Experts of a small language model: a variant of Muon for the experts.
Below are experts of layer 4 (counted from 0) of a mixture-of-experts language model. Rows are named router (the router's row for the expert), up (a neuron's input weights, with its number) and show model dimensions 0-255. Each number is 50 + 12 x the weight over its row's rms, rounded and kept within 0 to 99.
After each expert's rows: a language model's description of what the expert responds to. This comes from a sample of Wikipedia text that the model never trained on.

# expert 14
router:39 43 64 33 58 33 46 77 31 42 44 44 60 56 47 59 52 66 57 46 47 49 55 49 37 50 56 30 44 29 54 66 46 44 42 41 68 40 25 41 50 52 55 41 48 66 54 65 59 55 36 49 23 53 61 60 52 54 47 52 35 44 73 43 31 52 58 56 52 76 46 42 21 47 28 53 68 35 67 55 47 60 48 37 58 55 46 50 27 56 48 41 46 50 74 67 48 36 48 57 29 40 41 35 32 21 76 59 70 44 42 59 39 54 54 76 40 57 49 38 58 44 69 30 51 45 42 39 59 56 40 75 59 55 66 55 24 39 48 63 46 53 65 57 48 75 48 47 62 58 65 48 77 63 69 41 67 36 59 53 32 37 56 86 37 38 53 50 44 35 51 54 60 34 47 56 39 45 43 52 67 57 47 43 32 34 52 57 52 69 44 55 32 63 50 37 51 55 51 38 36 74 54 53 56 30 56 55 50 58 36 55 58 55 42 45 50 35 45 61 56 68 76 34 54 52 45 35 41 62 45 46 38 64 56 54 49 51 47 66 45 38 39 66 36 43 46 34 33 48 35 63 46 44 35 68
up2:23 45 62 47 53 45 49 57 52 61 74 63 62 34 49 54 37 26 51 48 54 69 32 11 32 71 72 39 48 52 43 58 55 48 66 37 59 46 53 51 53 58 48 45 52 41 32 51 45 40 48 43 47 51 44 45 42 61 53 49 71 39 61 39 46 58 56 38 38 35 47 56 51 50 53 40 37 33 81 37 51 54 48 48 57 53 45 49 41 44 67 54 25 62 55 38 41 40 34 72 65 57 49 67 54 47 80 35 44 52 24 38 45 57 58 32 31 62 46 39 51 53 45 48 60 46 44 51 40 44 68 41 52 58 46 72 29 72 51 61 47 48 42 76 44 63 53 68 55 33 44 76 64 50 59 67 72 35 44 50 33 59 63 56 39 55 33 42 39 39 38 46 30 52 46 35 48 39 68 39 48 47 70 39 42 56 54 34 47 42 51 73 50 50 69 66 40 42 34 44 49 73 24 57 39 42 35 42 57 41 52 35 57 57 45 62 51 54 64 50 56 46 35 44 37 68 36 52 49 43 43 34 45 55 55 25 62 60 69 58 78 44 29 38 48 62 64 53 53 50 68 55 68 62 61 50
up3:52 45 29 57 22 65 49 54 15 61 44 53 61 60 46 58 37 53 44 63 34 45 61 44 47 20 60 39 59 46 59 54 48 35 54 60 59 55 19 66 46 64 50 34 69 48 57 51 46 45 49 48 27 50 43 56 57 61 51 36 70 37 36 51 50 39 35 55 42 51 39 54 57 42 44 39 61 54 39 58 66 60 47 50 44 48 60 47 41 48 48 35 44 67 56 55 47 51 45 55 71 49 61 38 47 33 54 67 57 28 44 55 59 52 46 50 37 63 54 44 50 44 43 40 71 69 33 40 51 56 35 72 61 46 53 30 54 52 56 62 24 75 34 64 47 36 60 48 48 92 79 39 72 59 49 45 60 29 59 41 70 60 36 60 66 44 70 44 49 40 29 39 64 49 33 40 46 59 69 56 48 45 42 60 42 22 44 54 64 48 45 37 40 45 59 53 64 59 35 51 55 18 49 34 40 43 55 18 58 55 53 55 60 50 46 43 52 51 29 50 45 57 62 51 52 60 40 43 42 46 27 67 54 65 33 53 48 56 49 45 41 28 38 55 48 51 62 79 51 64 59 73 55 57 45 39
up4:52 44 66 43 47 64 42 46 22 33 44 49 64 49 44 67 44 47 33 56 24 54 23 19 54 28 36 30 43 63 63 53 56 49 53 47 43 44 50 49 56 42 78 49 51 75 56 39 65 38 61 51 46 38 20 34 40 48 30 16 60 48 56 39 53 48 73 43 76 52 52 61 29 47 67 49 49 24 65 58 47 60 64 52 51 61 38 38 58 56 64 63 54 50 48 52 57 38 67 36 45 51 31 37 56 56 60 51 61 52 52 40 49 58 49 64 45 45 49 57 59 43 24 58 47 40 31 31 42 41 76 64 36 62 67 60 55 39 53 43 31 51 58 43 57 49 43 41 66 70 35 29 59 58 59 62 58 50 47 69 60 44 40 74 55 54 52 39 59 52 39 48 62 55 52 49 43 42 59 45 62 65 39 77 62 36 33 30 47 37 52 65 72 36 35 41 52 30 49 44 42 50 62 61 68 34 63 61 67 73 46 30 55 44 49 37 54 45 57 52 70 53 62 42 60 47 35 42 51 56 50 41 32 47 45 27 47 50 53 63 58 52 40 41 57 49 67 40 48 59 54 58 56 67 40 61
Later number digits, v-pieces

# expert 23
router:46 41 48 45 42 40 39 62 65 49 52 71 44 43 42 27 60 52 46 50 56 54 59 63 55 63 60 50 61 59 50 63 42 27 68 57 67 36 77 41 47 48 56 64 43 51 80 57 44 43 60 35 62 43 58 47 41 58 33 64 56 46 52 52 57 48 66 35 49 61 43 47 57 74 58 47 51 39 55 34 62 39 52 53 48 50 51 55 68 41 57 47 56 44 49 66 20 35 57 59 61 57 40 07 54 61 66 40 57 35 72 61 63 24 45 57 58 64 38 25 45 37 65 39 37 43 55 62 44 47 50 54 58 43 43 61 80 39 57 59 66 24 37 47 58 67 45 55 58 38 50 71 43 49 40 34 62 49 41 58 34 41 68 45 48 35 59 55 44 56 23 51 33 60 53 48 47 53 55 61 68 33 44 55 41 64 50 41 40 36 38 52 28 30 52 54 46 60 49 46 34 50 56 56 71 63 54 39 48 52 49 61 61 61 67 33 41 47 41 60 70 46 51 27 48 55 30 61 41 31 44 44 42 26 42 39 50 67 76 60 84 59 43 44 44 50 54 47 66 48 48 37 81 56 54 37
up2:36 60 51 55 31 55 42 32 41 35 55 51 75 64 35 57 57 42 73 27 30 40 56 38 37 40 54 40 59 40 79 29 64 50 46 20 55 47 28 44 52 74 62 53 78 52 49 42 39 60 51 43 64 51 64 39 67 71 50 51 40 60 50 54 30 52 36 61 58 53 51 45 49 35 44 54 36 64 51 53 35 56 46 40 67 56 29 48 35 63 64 76 28 25 53 30 36 48 41 41 41 51 42 43 54 73 67 64 40 55 45 63 42 37 55 57 49 63 54 59 50 50 54 44 63 46 53 53 47 58 48 58 61 57 68 54 43 37 30 79 42 44 54 51 58 41 38 61 51 36 40 47 43 65 47 47 47 52 48 39 40 39 37 38 43 48 31 51 27 39 79 62 41 42 46 36 59 41 38 51 50 53 38 88 38 63 52 29 48 43 69 54 40 58 68 46 53 52 46 66 35 65 42 40 45 64 57 55 60 44 39 55 55 41 53 71 57 39 49 46 54 43 36 69 24 59 55 55 45 70 49 41 47 50 44 36 47 62 30 47 54 43 55 53 72 38 57 34 70 40 47 50 43 78 72 50
up3:66 61 29 44 41 40 25 47 51 51 52 62 58 36 37 37 66 25 71 30 79 29 52 50 47 68 56 61 58 47 54 57 28 58 33 57 63 26 55 58 48 43 51 57 63 58 47 52 69 49 53 48 63 40 37 46 32 51 61 53 53 53 35 55 58 48 45 55 61 51 51 37 38 34 28 40 72 33 33 45 51 68 63 51 41 63 24 56 43 48 46 79 46 60 30 34 35 41 55 58 62 50 51 34 38 55 30 67 54 41 51 47 57 52 43 43 39 49 60 69 39 59 57 48 37 53 44 48 56 49 25 64 67 58 53 59 32 23 54 34 46 55 63 42 40 47 46 54 72 38 51 52 41 40 53 49 64 55 46 63 64 52 61 46 52 73 42 44 54 65 43 67 46 53 62 38 37 66 52 61 61 48 45 64 48 48 65 41 57 40 64 57 51 55 64 57 62 68 58 53 22 25 53 32 47 49 40 37 66 52 60 56 57 51 53 74 68 27 42 32 42 39 38 38 65 43 35 64 31 45 68 55 44 49 48 22 61 39 38 59 53 59 69 60 76 38 59 50 33 65 44 38 53 44 63 62
up4:54 65 38 59 36 57 70 64 41 53 40 69 53 56 55 50 63 65 78 42 34 50 38 35 61 54 53 47 31 55 57 43 73 41 52 44 43 61 27 39 45 52 39 34 56 61 48 48 22 57 45 38 58 83 46 32 37 61 57 25 60 48 40 46 50 44 58 53 52 38 54 49 52 57 65 23 51 43 26 47 36 64 38 53 56 39 33 62 48 57 73 57 60 59 54 44 62 63 56 41 54 44 52 34 56 53 35 48 49 46 59 41 53 48 26 66 60 75 56 63 30 50 52 51 53 49 68 72 52 44 62 47 54 57 62 57 58 44 48 39 59 34 50 40 25 46 56 55 63 38 65 66 58 60 50 45 34 64 33 39 63 34 60 53 49 40 72 49 72 45 37 42 64 47 58 32 42 36 40 58 39 54 62 37 48 59 39 41 25 50 68 73 36 59 61 50 48 65 63 51 56 31 19 36 31 68 49 41 35 56 57 43 71 38 36 37 71 45 50 51 44 48 55 46 62 70 56 51 37 35 53 32 57 28 60 43 37 66 20 46 46 40 72 52 58 58 55 58 56 54 46 45 65 61 38 53
-is/-ia pieces, inner digits

# expert 17
router:65 43 67 45 51 68 37 53 38 35 26 30 59 46 43 24 33 41 48 45 64 44 41 48 57 63 36 40 61 35 61 64 61 64 23 61 53 53 40 75 52 51 32 54 58 61 73 46 57 45 61 55 49 62 60 49 53 62 41 51 54 71 46 56 37 64 60 71 18 55 33 45 60 36 31 31 61 43 46 42 48 50 64 53 33 61 48 30 48 49 49 80 35 33 59 52 41 58 76 38 44 40 57 46 65 48 56 61 74 43 57 35 54 37 40 33 67 48 35 61 51 49 64 71 53 31 54 41 31 61 57 64 51 60 31 41 37 63 56 40 65 65 55 60 81 67 67 81 52 41 35 40 48 36 46 55 78 44 48 50 41 47 55 63 49 62 58 40 31 53 48 51 35 46 46 56 56 38 49 47 64 51 39 43 56 50 44 51 63 64 52 38 62 46 42 24 59 71 39 61 44 34 41 56 37 34 46 56 65 52 81 56 71 48 54 51 36 51 37 42 61 48 44 36 35 63 32 44 43 45 46 32 41 42 65 61 72 55 52 47 48 59 47 48 46 59 56 47 47 46 50 39 40 69 53 43
up1:40 56 61 47 44 53 80 58 63 30 75 44 47 20 52 36 40 55 46 50 48 63 61 36 54 60 54 64 77 47 36 35 45 47 34 35 60 46 50 39 41 47 74 63 54 47 61 58 51 34 46 45 48 51 48 69 52 53 30 42 54 38 80 60 48 58 53 65 45 53 56 49 70 43 54 57 53 48 33 57 35 30 59 48 43 59 72 30 53 33 39 58 51 45 53 42 54 44 57 54 66 24 59 42 41 64 54 33 51 71 38 18 41 49 59 22 49 61 53 31 64 50 65 38 59 42 68 38 79 65 61 54 38 54 44 53 65 75 38 64 47 48 29 73 49 34 53 42 57 50 59 36 47 33 49 53 55 73 40 76 65 50 36 45 55 44 43 65 52 56 45 68 66 53 29 58 49 52 48 56 48 28 48 46 36 65 38 42 75 43 56 59 66 40 50 38 64 63 44 60 56 63 43 41 60 60 67 56 39 50 34 44 53 24 34 47 38 64 64 50 64 51 54 51 41 47 25 58 60 55 55 61 45 41 46 46 49 49 34 52 48 71 42 59 48 51 59 44 55 16 43 57 46 42 58 49
up2:64 58 56 51 38 63 59 43 58 34 51 41 51 65 64 38 50 49 43 52 31 58 68 45 64 66 51 64 25 52 31 37 44 37 49 61 47 57 37 61 42 43 57 40 55 64 65 53 52 56 53 52 41 63 52 50 55 58 43 39 52 44 35 61 59 56 54 31 58 41 42 42 65 55 39 41 58 34 61 45 53 50 41 84 25 55 59 58 63 44 65 55 65 54 60 54 36 37 84 32 47 41 48 47 41 34 52 50 51 37 37 64 49 58 32 19 22 47 58 31 67 39 50 67 57 39 43 52 49 59 49 50 47 57 60 55 43 48 42 36 61 32 61 53 51 31 61 57 61 39 58 58 55 65 59 47 33 22 49 49 63 44 29 65 47 42 51 69 66 57 47 30 38 38 72 70 46 33 48 56 50 50 33 52 63 55 37 52 61 53 39 11 42 32 62 60 62 39 36 69 42 55 59 79 38 33 55 58 17 51 42 74 75 51 57 45 36 34 45 52 40 45 44 55 49 42 58 58 53 49 61 42 51 46 38 53 44 18 64 49 64 50 51 55 51 55 63 47 47 60 31 66 31 33 57 61
up3:42 50 62 41 29 55 45 55 51 66 57 29 47 43 73 50 64 51 48 55 69 59 57 56 34 60 44 50 51 53 51 32 41 46 79 58 50 47 44 46 73 44 67 54 58 61 53 55 39 56 50 29 49 40 71 71 56 73 35 49 54 43 61 58 50 58 52 36 31 44 48 44 65 45 41 54 69 50 50 78 56 39 47 53 37 42 61 44 58 68 59 50 45 68 56 58 72 37 46 43 53 60 42 70 47 55 47 29 53 36 39 82 29 41 50 59 40 46 51 44 29 53 39 44 39 37 50 31 51 38 46 49 68 28 64 65 40 42 52 59 44 49 46 28 52 34 48 57 67 45 53 36 60 45 52 47 86 45 57 50 48 56 61 42 66 46 33 58 33 54 32 73 51 59 61 51 39 68 59 40 24 38 47 54 39 46 42 64 30 43 49 36 64 59 46 49 81 67 36 34 48 25 69 43 36 47 72 33 51 77 61 59 71 22 44 48 67 41 47 50 52 36 44 48 53 38 53 39 46 41 44 37 35 68 54 35 52 61 45 55 47 52 48 41 42 60 36 56 72 37 46 55 45 62 69 70
Short mid-word consonant pieces

# expert 7
router:68 57 48 64 66 61 51 40 47 41 35 65 25 49 40 60 50 59 69 64 47 35 49 28 53 33 47 53 73 56 39 56 57 68 61 29 50 74 24 67 75 55 31 59 57 38 50 56 44 65 46 26 48 66 59 47 45 48 47 61 42 56 45 54 65 47 50 43 42 51 50 69 44 48 50 50 66 51 50 54 55 40 69 44 57 49 48 46 65 39 48 63 52 46 48 50 59 34 25 23 68 43 75 53 59 61 46 52 54 57 48 54 64 60 34 41 40 57 66 45 49 61 77 38 68 50 43 53 71 78 55 59 45 50 52 51 30 49 37 44 47 67 55 44 40 51 48 26 15 60 56 47 65 50 54 39 53 64 58 81 60 56 54 41 63 44 44 40 52 62 48 62 24 42 36 47 34 38 43 41 48 53 54 56 34 47 45 47 64 58 32 71 74 54 54 51 37 52 50 38 50 53 77 30 60 53 40 34 47 47 33 42 64 56 51 44 41 39 50 52 45 22 36 37 50 38 64 48 14 39 40 47 66 62 37 38 42 55 47 53 62 38 64 48 60 69 37 50 49 74 63 53 53 42 36 55
up4:58 54 45 61 26 79 53 74 31 50 43 65 50 73 36 80 37 51 39 39 49 57 60 22 65 69 46 45 60 61 73 51 57 65 49 31 34 46 44 35 80 45 49 47 62 29 65 35 49 66 41 28 56 54 75 46 39 54 41 61 38 60 45 63 44 49 72 68 43 32 43 54 30 54 68 55 54 56 56 45 54 53 55 66 54 49 26 60 28 50 66 51 32 47 47 52 57 56 56 39 38 51 44 60 64 59 69 62 52 55 40 47 51 42 35 58 71 62 31 41 58 52 50 51 46 57 53 32 54 44 67 46 67 54 51 62 31 42 43 58 62 38 57 42 38 54 45 43 43 53 31 62 36 45 73 40 64 48 43 41 43 48 40 42 45 51 50 40 37 45 59 59 48 40 60 53 61 67 43 45 46 35 37 39 35 33 44 76 44 51 35 61 43 50 49 47 70 61 53 29 51 37 61 66 60 61 38 72 60 50 52 59 28 57 65 51 52 44 54 39 62 37 62 52 70 31 54 54 61 54 42 59 28 75 43 63 53 55 51 40 53 25 38 45 24 67 24 49 44 44 36 39 48 59 45 43
up5:36 47 55 56 46 49 45 44 15 40 31 42 60 76 53 46 52 65 54 55 64 34 52 50 44 67 44 38 48 48 48 58 55 54 52 34 31 59 40 68 61 44 51 44 53 40 41 37 42 51 55 24 59 56 32 42 46 47 39 43 48 48 64 49 42 37 73 51 73 49 70 71 60 35 57 57 53 51 55 52 46 80 46 51 72 29 68 48 45 47 41 33 65 58 56 61 51 52 71 57 22 45 57 50 51 51 60 51 60 48 45 53 54 44 49 31 61 64 34 27 71 40 50 44 54 47 65 50 50 82 54 60 46 49 25 33 44 47 28 58 61 54 43 56 58 50 63 49 64 29 77 42 57 56 43 20 38 47 75 21 47 56 61 60 44 55 57 50 45 49 59 61 41 35 23 37 43 20 50 64 37 55 68 27 46 45 62 53 59 50 43 50 44 58 56 51 65 46 59 51 56 35 62 48 41 43 58 64 32 44 62 40 66 46 59 36 66 39 60 32 70 60 43 74 58 61 43 50 41 54 59 52 42 63 49 37 49 44 44 40 58 54 61 50 34 71 48 24 64 47 39 63 37 40 63 28
up6:39 44 46 61 65 49 52 43 17 34 45 69 47 53 72 45 68 54 70 65 44 48 62 56 57 33 45 60 54 48 56 73 56 48 34 38 33 53 49 54 52 52 31 50 57 37 49 33 38 60 28 52 41 49 51 52 58 41 41 63 66 33 52 60 64 53 47 54 48 58 50 42 46 57 42 42 45 52 27 64 52 58 34 47 49 52 62 39 48 50 63 64 47 33 48 43 49 39 38 60 59 46 57 40 67 53 50 49 53 46 59 70 48 53 48 37 45 27 65 52 57 63 66 48 63 52 34 45 48 37 52 52 73 61 60 39 58 80 22 41 63 55 45 46 70 37 48 53 34 65 72 43 52 64 26 54 56 61 65 63 53 62 62 68 48 59 23 57 30 80 39 45 20 46 68 65 36 70 32 36 47 50 48 36 52 50 48 57 49 52 37 55 55 63 45 51 60 54 57 74 53 31 53 24 57 41 45 53 31 41 39 21 46 57 62 59 45 40 58 48 66 45 55 76 55 41 58 39 43 76 58 63 53 39 58 15 59 52 48 43 49 49 45 48 67 59 30 58 30 52 28 39 63 33 59 54
Verb stems, narrative verbs

# expert 8
router:60 60 49 40 60 58 39 53 59 36 57 56 44 57 49 46 72 53 27 52 43 50 45 52 53 50 60 57 33 68 27 57 46 78 61 62 56 41 36 64 47 59 45 46 63 35 36 55 39 51 67 55 46 55 54 30 54 57 64 49 48 65 50 61 51 55 53 48 49 48 60 51 42 44 36 74 59 51 36 78 18 60 46 47 60 56 45 57 52 42 31 48 41 39 65 49 56 60 20 49 41 41 52 43 38 37 42 36 38 65 38 52 65 35 44 25 51 45 30 39 58 51 38 44 39 59 66 63 48 53 42 59 54 63 56 57 51 64 59 21 38 36 63 41 29 65 39 26 68 68 45 48 52 71 62 62 53 48 60 39 51 61 55 36 62 44 60 74 58 28 21 56 81 52 47 51 38 40 38 22 48 62 48 38 43 68 35 37 42 24 49 49 51 60 44 46 49 45 47 32 58 45 50 61 49 34 55 41 34 59 24 57 61 69 57 47 63 66 64 42 41 64 69 59 52 46 47 58 68 53 52 44 59 62 52 75 46 62 57 55 49 15 40 60 59 43 64 48 41 34 46 42 43 50 63 73
up5:61 58 46 70 36 39 39 36 52 48 60 43 46 53 47 61 36 58 49 61 52 62 78 59 44 49 59 44 67 53 39 43 36 53 48 45 59 34 66 69 38 58 37 36 49 40 37 30 44 48 75 53 45 36 38 43 75 44 51 44 33 53 37 59 54 42 48 46 53 51 48 53 39 43 37 64 52 60 47 56 47 42 44 43 76 74 57 32 65 52 65 53 44 41 66 50 50 48 72 45 55 40 51 44 62 54 32 62 61 69 28 38 78 44 39 42 55 61 45 46 39 45 23 36 47 15 61 40 40 42 46 37 27 52 63 59 64 39 35 74 45 52 57 59 35 49 28 46 41 39 61 38 52 62 40 62 59 50 37 52 48 58 54 45 61 59 53 51 54 34 61 47 67 52 42 60 67 68 59 52 66 61 53 25 44 48 51 36 60 50 71 54 43 51 43 38 38 51 65 37 76 44 47 53 50 73 59 63 43 32 48 58 68 45 65 67 49 44 51 44 23 57 21 68 41 37 35 53 65 40 29 70 33 75 37 57 47 50 58 47 44 27 71 48 65 41 49 43 51 76 53 46 45 57 31 61
up6:66 63 33 44 43 47 44 21 26 29 41 50 54 41 47 49 58 50 45 44 51 46 55 44 33 50 42 33 41 50 57 68 43 53 52 42 47 59 23 53 51 46 46 54 51 51 59 46 46 73 64 63 43 50 63 46 49 51 44 42 44 36 53 82 63 48 56 61 51 43 60 51 64 45 49 57 49 52 49 55 51 44 39 43 58 62 50 72 43 50 44 27 58 52 64 63 31 58 37 74 34 44 42 49 68 49 64 45 76 70 70 45 28 51 47 40 47 48 53 31 63 51 65 47 64 61 48 46 41 49 41 41 50 42 49 35 58 60 75 66 66 38 25 22 39 44 39 44 39 34 54 79 45 59 67 65 65 40 50 57 55 61 57 82 47 63 69 51 49 55 31 35 69 59 39 60 54 53 69 52 27 48 55 35 38 50 37 52 56 48 44 50 66 59 66 63 43 32 53 51 38 44 45 39 56 58 38 65 39 55 68 56 51 48 51 30 40 47 68 31 66 26 70 45 55 46 46 72 37 32 38 51 51 54 24 37 43 28 55 60 38 51 37 48 58 41 45 69 23 54 49 70 45 65 32 71
up7:70 71 27 57 39 49 49 56 36 50 75 55 44 70 32 31 40 44 50 56 74 47 57 79 72 30 59 40 46 46 61 42 62 36 54 51 41 38 50 60 64 44 45 53 38 62 43 39 62 47 41 64 54 47 63 76 47 60 32 48 39 53 68 54 37 43 44 49 38 71 70 38 56 35 71 63 44 64 43 49 57 63 60 45 47 62 54 63 37 55 19 37 44 45 61 74 42 69 59 56 49 45 51 66 40 44 30 37 42 52 42 52 73 56 39 44 42 39 50 57 76 60 41 59 55 56 51 49 52 45 65 57 59 22 57 34 41 56 43 33 62 31 61 37 60 36 51 63 55 56 53 53 54 60 64 45 40 34 40 51 57 73 44 59 52 35 37 49 56 42 66 48 44 36 56 58 42 50 58 24 47 61 50 53 55 60 43 44 49 54 57 47 61 47 46 33 66 70 64 33 66 44 72 58 52 31 79 55 46 30 43 45 61 56 38 59 39 62 50 61 59 49 57 36 56 34 25 46 34 39 54 47 44 71 31 34 50 45 49 71 55 45 31 52 55 41 78 28 66 45 45 58 49 28 42 55
Conjunctions and connectives

# expert 24
router:50 51 63 57 35 63 61 36 38 62 81 46 43 46 59 51 66 60 43 62 47 59 35 51 43 58 51 53 67 63 42 67 56 43 47 49 48 52 38 57 53 50 44 72 63 39 42 65 52 50 54 59 75 52 40 75 57 27 57 44 49 58 40 41 34 49 58 62 67 38 49 51 52 32 64 56 43 61 38 43 60 42 24 43 55 47 40 69 52 65 60 32 42 56 70 41 42 63 44 36 61 62 59 68 39 36 53 74 58 53 53 72 46 48 56 60 36 32 34 32 64 46 45 57 38 60 59 47 67 43 47 55 48 36 73 34 53 46 41 59 40 48 38 56 46 67 57 60 34 52 59 56 60 44 61 61 64 27 47 40 47 59 55 30 38 30 58 34 55 69 61 36 46 38 40 55 73 38 70 70 40 38 51 77 42 78 44 48 30 70 71 54 35 45 45 29 67 52 48 30 47 48 50 32 52 50 38 54 52 55 47 68 47 51 57 49 57 33 51 48 46 30 37 70 70 53 50 71 23 59 43 28 54 39 31 47 53 42 56 56 41 40 56 46 34 33 61 56 46 39 34 32 57 72 62 70
up2:25 47 40 46 26 38 50 41 52 64 51 75 57 44 45 65 34 58 50 57 63 44 57 73 52 50 62 35 52 57 45 47 60 39 48 54 48 56 77 35 56 42 52 57 27 54 43 59 58 50 44 73 33 33 48 37 43 38 28 49 63 55 64 40 30 44 41 52 66 44 60 57 51 35 35 37 35 48 36 47 54 58 55 60 66 63 41 72 83 53 53 53 40 28 47 63 48 49 51 56 60 43 51 40 43 56 63 40 40 61 60 50 45 42 57 51 66 50 70 51 59 55 63 67 54 47 43 25 46 47 46 45 60 85 69 50 52 54 36 32 45 49 46 70 37 41 50 56 42 50 87 42 49 63 46 46 58 41 35 51 37 48 32 43 63 62 44 49 43 36 70 39 36 65 48 50 31 47 61 53 55 57 28 56 48 68 31 42 19 75 32 35 53 53 71 54 55 55 51 69 25 39 45 58 54 58 47 37 64 53 38 44 58 70 39 45 57 42 54 55 59 40 31 54 63 55 49 49 55 69 45 47 58 32 44 66 53 60 46 53 64 24 61 32 59 53 55 64 46 36 48 27 40 38 24 35
up3:36 36 30 64 52 41 62 60 39 47 39 42 52 36 57 61 41 59 46 59 49 35 60 48 52 73 59 44 61 46 31 53 65 59 43 47 41 14 26 45 53 56 43 59 54 41 47 53 32 40 77 56 51 53 47 30 40 65 46 25 24 34 62 31 54 65 58 57 56 43 50 38 67 55 55 53 70 48 39 46 40 40 39 47 59 49 73 60 38 43 67 71 39 58 64 18 36 60 65 53 33 58 65 68 52 45 65 40 42 38 53 42 51 48 41 49 50 47 62 45 66 58 50 53 46 35 62 58 48 44 54 37 53 65 31 65 40 47 48 33 48 56 47 54 85 64 61 53 45 38 35 47 41 66 57 41 49 55 42 50 58 53 33 70 69 61 31 55 41 51 48 52 44 53 69 64 43 26 43 37 41 44 49 51 37 60 65 57 46 42 50 62 45 64 53 34 65 31 50 41 48 45 51 44 29 39 67 55 63 61 55 49 47 80 60 35 43 35 27 33 56 43 40 31 54 77 41 54 51 53 40 68 46 40 51 80 61 64 58 73 37 67 24 44 60 53 41 44 54 50 59 49 63 48 44 48
up4:32 42 42 38 66 68 30 48 55 45 40 60 73 38 57 50 54 51 50 44 52 41 46 37 64 49 32 54 45 34 32 34 52 45 45 24 61 40 64 43 49 31 35 56 68 55 56 51 61 30 61 61 36 69 55 60 48 33 52 52 63 72 41 38 27 40 58 53 65 29 33 56 54 54 28 35 57 58 18 64 49 62 37 29 58 59 21 50 38 44 23 61 49 45 55 38 49 63 56 39 41 65 52 55 58 48 58 84 53 55 76 32 60 33 49 54 60 34 48 56 50 42 41 54 39 47 56 41 59 52 69 31 52 32 58 63 51 37 43 67 80 23 46 55 31 80 43 48 45 63 57 39 61 56 48 35 65 50 64 55 69 37 54 34 54 58 39 54 52 60 51 32 44 73 44 53 52 62 67 62 70 60 49 40 45 60 53 41 52 51 56 58 67 59 43 61 41 41 50 50 35 55 40 48 62 33 50 42 58 66 57 41 77 52 38 49 43 78 53 51 56 58 62 40 56 50 38 45 51 56 45 35 58 40 36 42 26 70 45 38 43 37 47 41 55 39 62 44 47 58 57 57 48 36 49 47
Commas and of

# expert 2
router:42 56 56 59 38 49 45 62 42 51 41 23 54 68 57 49 54 45 67 60 42 54 54 70 74 46 52 56 53 49 35 38 61 46 28 62 27 70 80 57 58 63 44 48 46 61 58 43 66 72 56 55 62 76 50 46 63 53 43 64 58 39 39 53 41 55 75 43 57 38 39 37 42 61 61 30 72 48 37 48 68 54 49 58 45 38 48 35 53 39 41 37 27 53 56 49 45 48 59 72 41 40 59 60 50 43 50 44 60 32 52 40 44 67 30 30 31 52 80 47 45 48 35 65 80 44 64 44 35 46 61 51 34 60 40 54 58 37 48 57 49 47 62 58 58 39 42 54 39 55 48 42 35 37 34 57 40 38 58 49 55 37 38 66 53 56 54 60 72 53 36 71 34 42 67 37 53 36 52 43 63 59 65 69 45 63 65 53 36 61 47 50 50 46 71 39 46 44 59 40 26 54 48 49 49 44 69 43 59 49 61 57 57 72 38 62 51 22 44 62 55 41 53 23 22 52 51 47 48 55 42 41 59 53 72 43 30 42 39 48 23 50 51 44 71 45 70 49 39 22 46 37 46 68 46 40
up3:41 54 49 41 42 37 76 33 57 47 39 32 68 53 59 28 54 52 55 74 61 69 45 36 53 46 51 57 68 65 47 32 47 47 56 55 42 52 46 57 76 05 54 61 37 41 55 59 57 56 59 35 50 39 54 61 46 33 53 50 31 30 43 51 48 27 50 56 61 42 40 65 55 63 44 44 27 48 40 47 51 58 61 74 40 53 69 65 38 42 50 50 69 45 41 53 50 54 66 53 39 47 66 46 56 52 61 42 63 50 36 72 53 34 45 42 45 56 73 30 54 53 38 45 50 46 65 66 37 59 45 46 80 43 41 46 40 45 45 32 54 71 54 63 58 35 66 25 63 46 53 49 46 27 57 37 66 60 70 33 44 79 57 67 34 47 59 43 48 61 51 67 41 46 40 40 59 60 54 53 40 40 55 72 37 54 40 33 61 41 33 57 52 51 69 52 49 61 79 46 54 57 60 59 62 48 57 43 49 40 35 65 63 34 22 34 44 58 51 56 52 54 55 41 61 57 68 37 60 58 61 60 36 47 52 42 53 48 58 49 56 66 17 31 57 32 45 34 54 51 66 55 41 40 26 52
up4:62 52 45 58 50 56 43 57 54 45 34 34 55 53 48 34 48 45 57 45 39 61 37 44 49 52 60 39 48 44 64 34 82 59 52 68 46 63 51 57 64 61 83 71 41 83 34 45 50 54 63 43 52 56 35 35 64 32 53 56 47 58 42 53 46 31 28 51 31 48 56 30 60 50 41 62 50 45 53 39 55 41 65 57 46 64 47 55 72 33 45 69 62 49 51 57 49 73 43 51 35 59 55 38 44 67 78 54 65 55 54 41 45 47 58 57 47 68 71 75 57 71 22 29 57 36 41 62 51 59 69 45 43 57 51 45 44 44 60 63 71 62 66 52 14 39 59 59 41 56 41 45 46 50 45 47 51 52 52 62 44 27 40 42 43 44 48 39 40 27 28 60 29 45 31 34 54 81 43 54 70 50 40 67 49 59 38 58 42 68 58 34 58 44 31 51 47 46 40 36 45 54 38 60 39 39 68 32 41 53 63 32 39 55 42 52 59 40 38 42 40 48 54 55 38 53 35 51 57 46 54 61 39 43 47 37 46 48 29 64 59 65 28 54 44 46 77 60 37 59 56 49 22 49 60 59
up5:60 55 52 47 28 49 46 54 68 65 49 51 47 47 52 61 49 22 43 40 55 49 49 59 45 27 58 45 59 48 80 36 41 48 59 62 55 33 78 50 33 25 42 57 65 63 47 45 79 72 34 30 36 51 35 45 41 33 61 30 49 36 37 59 40 50 44 68 56 46 57 64 38 44 51 39 61 25 64 40 47 40 40 46 53 85 26 54 54 51 47 47 30 56 75 70 58 64 43 79 67 55 68 60 47 51 63 57 46 50 52 44 40 54 57 33 83 48 55 45 77 52 37 49 36 41 54 52 53 37 36 50 51 41 51 54 65 44 65 23 43 65 40 53 35 45 57 41 32 49 53 55 34 58 70 35 33 53 53 69 69 58 48 63 64 51 31 54 53 63 46 40 43 43 44 45 35 43 42 56 36 57 69 71 36 54 60 46 56 62 56 63 36 39 37 40 42 63 38 44 66 64 36 26 47 46 53 47 47 45 57 38 42 62 52 42 56 49 61 60 57 59 35 33 54 40 34 53 57 49 29 34 60 40 51 59 41 44 50 40 45 70 66 37 50 58 50 39 55 67 41 51 57 61 34 36
Word-initial lowercase fragments